{"n_layer": 13, "d_model": 384, "n_experts": 12, "experts_per_token": 2, "d_expert": 352, "d_shared_expert": 0, "activation": "swiglu", "moe_layers": [1, 3, 5, 7, 9, 11], "router_score": "softmax", "normalize_top_k": false, "routed_scale": 2.45, "balance_loss": 0.0147, "balance_bias": false, "router_z_loss": 0.001, "router_bias": true, "init_std_router": 0.0288, "lr_router": 0.000765, "n_head": 4, "n_kv_head": 4, "head_dim": 96, "vocab_size": 32768, "norm": "rmsnorm", "norm_place": "pre", "norm_eps": 1e-05, "positions": "rope", "rope_base": 10000.0, "rope_fraction": 0.75, "qk_norm": false, "attn_scale": 0.102, "tie_embeddings": false, "parallel_block": false, "init": "normal", "init_std_qkv": 0.0381, "init_std_o": 0.0, "init_std_up": 0.0381, "init_std_down": 0.0, "optimizer": "adam_variant", "lr": 0.0007, "beta1": 0.9, "beta2": 0.98, "weight_decay": 0.19, "lr_head": 0.00515, "warmup_steps": 496, "schedule": "wsd", "decay_fraction": 0.564, "decay_shape": "linear", "final_lr_fraction": 0.05, "batch_tokens": [16384, 32768, 65536], "seq_len": 384, "doc_mask": true, "train_tokens": 368200000, "steps": 11479, "dataset": "wikipedia_en"}
Below are experts of layer 3 (counted from 0) of a mixture-of-experts language model. Rows are named gate (a neuron's input weights, with its number), up (a neuron's input weights, with its number) and show model dimensions 256-383. Each number is 500 + 25 x the weight over its row's rms, rounded and kept within 0 to 999. Numbers have three digits each.
Before each expert's rows: "mostly gets" lists some tokens that are sent to it at least half of the time. This comes from a sample of Wikipedia text that the model never trained on.

# expert 10
mostly gets: " one of the", " she", " Wh", " Mc", " that he", " it is"
gate0:487544474486516544511509484458489499500474479520499493461545507477513486514485510452487491455517477494530519471458550529479503519555496527519500463528521537497471506533458482508466524492514489435508500495482487488552517483488458529485483500500529540536452523450508507474509507522517529472492498517516485473506544467548498444555491497524497514461496495551552545472520493500458501519526
up0:490508499483469522491541483514567502475488486530538448487498496495505468505518464496524500499515504516528520484499485481535518474458482516453538485510506545537491454510480496523477489521480507527512528504478534513535514524441486516504480463493487513492493525462536439477498442486524469517494506468491487536505499530505490496513495484506508498501499527495534539496516497499484472511500

# expert 5
mostly gets: " (age ", " m (", "°N ", " \\", "\\", " Jackson"
gate0:485519520517482471512465507553459534494516509553493509491522519437484467497530507533462489546495486500465489511504489506469530513484525481532543513474504475477495518480482496468499479515507514462486501538512484494470488474464487522524473536503505537486495466509457502478492513522497495513462562494513528507537493492525478456508455465525431491491535461523511498535488472474538508445513
up0:465512534499515467515514514551513501517491485433483518505503482488503525535486508524487480512545506436495523512511472457511515537514509505525499541497510480464540497523474526478472475504508458513513497503492506500482520500523452505488518476520502506518510489473473497528482472463506522492444526483493472476499474486454510487523520500524529468525495542540509472500471497483497499515516

# expert 8
mostly gets: "ing,", "ing.", ", p", " but", "gh", "oz"
gate0:480495466521535488511469541516480507450517511506480499554484443519480534476490495484546488483460470494531517518508499508520492508520556498473551512500528530485475513478541474523479495543489537503508521537523477494469516481471499502527490507509491496536480514497542454519462473523530495506523503474488536477471489482469500453496517479532528523510489505458428512496526471480518539485439
up0:466491486540508496476508516541515517497526472495504525465457504472497532554472517480450482452478520480513468487522481529513487511489492487485509467459482519486479448475493494528514452510512486472494469517529517538492490477542493486521518473487542518466501511481543524488513486511474528461502542454517503481462479454489510540489508543516502484434527531457500536531501471472521503504503

# expert 11
mostly gets: "- List of", "In ", " | DF", "After", " The first", "In"
gate0:477486517461516519507525515500478516499480504523526520545493483474510511525488468506503496500512502502506527487538477472452498535455480499497472533504483476559510561449508540516528522533512544504487498530542514520511504473516492463479524466523435490516505511503443541452504452502532513527487567462504521482504518527501493492505521492511544517504495519472523502494517476533493555500467
up0:456556472497508494512499531502486498500519466509490523466511521503517482542485504472519518512505499452493490494526514510487479547494518516503539452506517559532481510497510453497473475478516491528509513506530499508501488490505528471507488500496486514504518489524542465506487533513526501540534475502523516493520425600547535547490457480518507474534482508529412509485480521518499483545477

# expert 1
mostly gets: "°W", " Primary School", "Scientific classification", "==See also==", "°E", "On "
gate0:510481497465492504494473472475530544543485514508467522462468510486479545492505505498515557463496476526462558471474575521488485523508460476460509459456487494503479516498533509534510529563474501533521549487561483487512460529508515459494468507516522476489501474547501474502501477483511519499493462499473508518487503536514478527464515467518501496490548474495526511485453485469472493564498
up0:512491496499491521499481485466536543514489522477505505503490539463493505467524492499532538493528442470486476476511536498484546465529480505466507513533456523517500506479528496562497496531472491498503497494528487509503470486509521471502466486490484460500472479495526480527483484478471523495466492499485482520495471484508547508500566492505512504499567481531479497446520485529517539551514

# expert 2
mostly gets: "|---|---|---|---|", "|---|---|---|", " criminal", "rin", " war", " railway"
gate0:488433489487488475513482503496452531491491505540478490517441498470522491492550509504522501500505497485486459536504512485476529461483525488525486531454497485530491492530485529482499513455511490434474482493522567463507530492518514491507503518524482520509512486508458540516508522449464482506511475505530497507536510511472553450502471514496508521479514508475488497502533486464499512546494
up0:501470514493501501525502504498486482463488520478504501486498517494500459515526502490481525473494464497483517456503435559503537490490513541497519476470508521505511472524472512522503508524523498468500500520509527511493551519528502490482498536485489484479504456536461523499547489496435454528557488548538497520470502504487537489510528531465519519505482444473504531465473515516543468475532

# expert 9
mostly gets: "- • Total: ", " small", " debut", " new", " km^{", " specific"
gate0:498504493480489493521481493527487539493468458553488498487498496503485477553457474483519502497513520481545519540541509527465519525507510485498500512528481479521500500485488548511478501529512532477494503466538449536504498491522454441509431546571502549457539494500489480469505511536521526521475540504519487478455541501517489465474452498520477476564507495497503484519515479481507507500528
up0:453468472561481469506488507478477485537513492525499538470479511525509513505463503503474502525514511524511500508526545511506498511490513452558509500486479517495525518489485489521507526505495501526488491464491488538531487460530512491494502551503533522486489492528509501492451525541540534482517511538527486495488486542528534538501472500487530490525543522512519473493452477479477523505450

# expert 7
mostly gets: " Bar", " bl", " | $", " control", " RC", "mer"
gate0:498460475498544532486518507516506519535534500554532507521515494476510486536488536483539482507505496532502484520481521494470488535514516520487498544482493471523491497450526440491487526521504486480469500483508529507526523485518491487471526503556506484506518496474500481502535509527522484511534498479525469512456516470460511542559506493501526477506542526529481473518500541470458484531502
up0:484511456561470471487512483496495492503531478506507483529454532510477505469467539479481523502498524542452477526472470508531505518501524472477476486515481517504459455482471485490503520514511482463500466475463453476522494557473503503499514529519507507513488522472502541511560527555490457503476502534526470508468498498482533501514520513488507518507483543473500466524498493509489487471487

# expert 6
mostly gets: ", l", " - |", "andidate | Votes |", " “", " W.", "uz"
gate0:520529530549527520515507535528460510453519472476498513519486466516519462483508525513541478542486535511461458525536498522513514480490502527501495459505529507508512491486476508499529519504529511562529483493513508487513474519492499517490499503537479554501500510494505540476494518492456465468543548533534530461502455525508479447561488499514492488502474507464491527511545517547492487470435
up0:476495543512523542526506464515503491489489549521507513517515480498543481475531510531537495478492515539478525493525477448510512499508532524500475500508497508514497508473494476463478481464531485490495481535500506535561520542459512525478476460523531499513488485544491546516498515511462508461524449513544517490506494503487509487512527474493524515489497435513470513522522509510503446458466

# expert 0
mostly gets: "==History==", " | W ", " Cup", " Rovers", " / (", " | ENG"
gate0:519495527467451514489522491478523498476487520478515490520470547495474499485530503524508487506513488502510530493515512533539489508458523500528447502527461516489467498495502479514469557503488455473497449491519485508473502470508472462527518489517461506492499512447496491528491567511492460473550474472517505505505468535519536482489491471491489505490535497556484497450500467503507470514544
up0:544496548476506501505453510530519468479531475543531531506517515493514465485506515532538497486466476504522524514496541501527488518475492540476473447495469491485440520521487519487495522508532451493464508488517512498529509507482479492505516500498483505512502449524493499488523509442473521502489478478558471511494521504499487489539504472464490521512532505515492475516506512534515490529504

# expert 3
mostly gets: " She", " about", "ă", " David", "°E", " on "
gate0:542517546447472517511532528478522500520511507477478482467466477547498490452506439483494515504477511544516442484540522504487485481524488440539490512473535512503502524490485489510496483516480502532489482494489504526461442549512482441511554511491519500467522535500535461517476479529518514494479531505494520486477482549516497507471474532469493485509537515498486471554499436465466499516522
up0:476508527554525484458519519457499487514508543477495518466473453492491483516437512507506480489519534477490541481474510525526465490523494471528535474546483521481488499506488540480504474522480481525500514451523538507533478509500509499501497478470520481493517512499484435509482542482505439540488476484534512518435506484491468517498536527505450493475486498552515482539476496499520512495527

# expert 4
mostly gets: "00", " —", "ement", " Time", " and D", "ability"
gate0:425440524492463514476487490530475455465500517502484446473541517485492481458485510481543511490531504513514458521498504454434517516488488514498527487538482529487529454513501536500546490517509504484501490534464537502517505472462459490511502504530545511509533469433492499489499515476496512518463481510511502490478497453474474500521499454470498497549476511487496503499443518514506520529505
up0:520443509509519516556459481542473460497468511498457543474504535508529506525459526495518524514468495490509493497493482518489433531485477508500528481491495547476494514520533508507530468498519498507498481519492495474499498488511485510497493491487492498494500500509497525522504503461507489548484482511508484505433509507507543521499511491469532491483494511454515553470505479504452516546520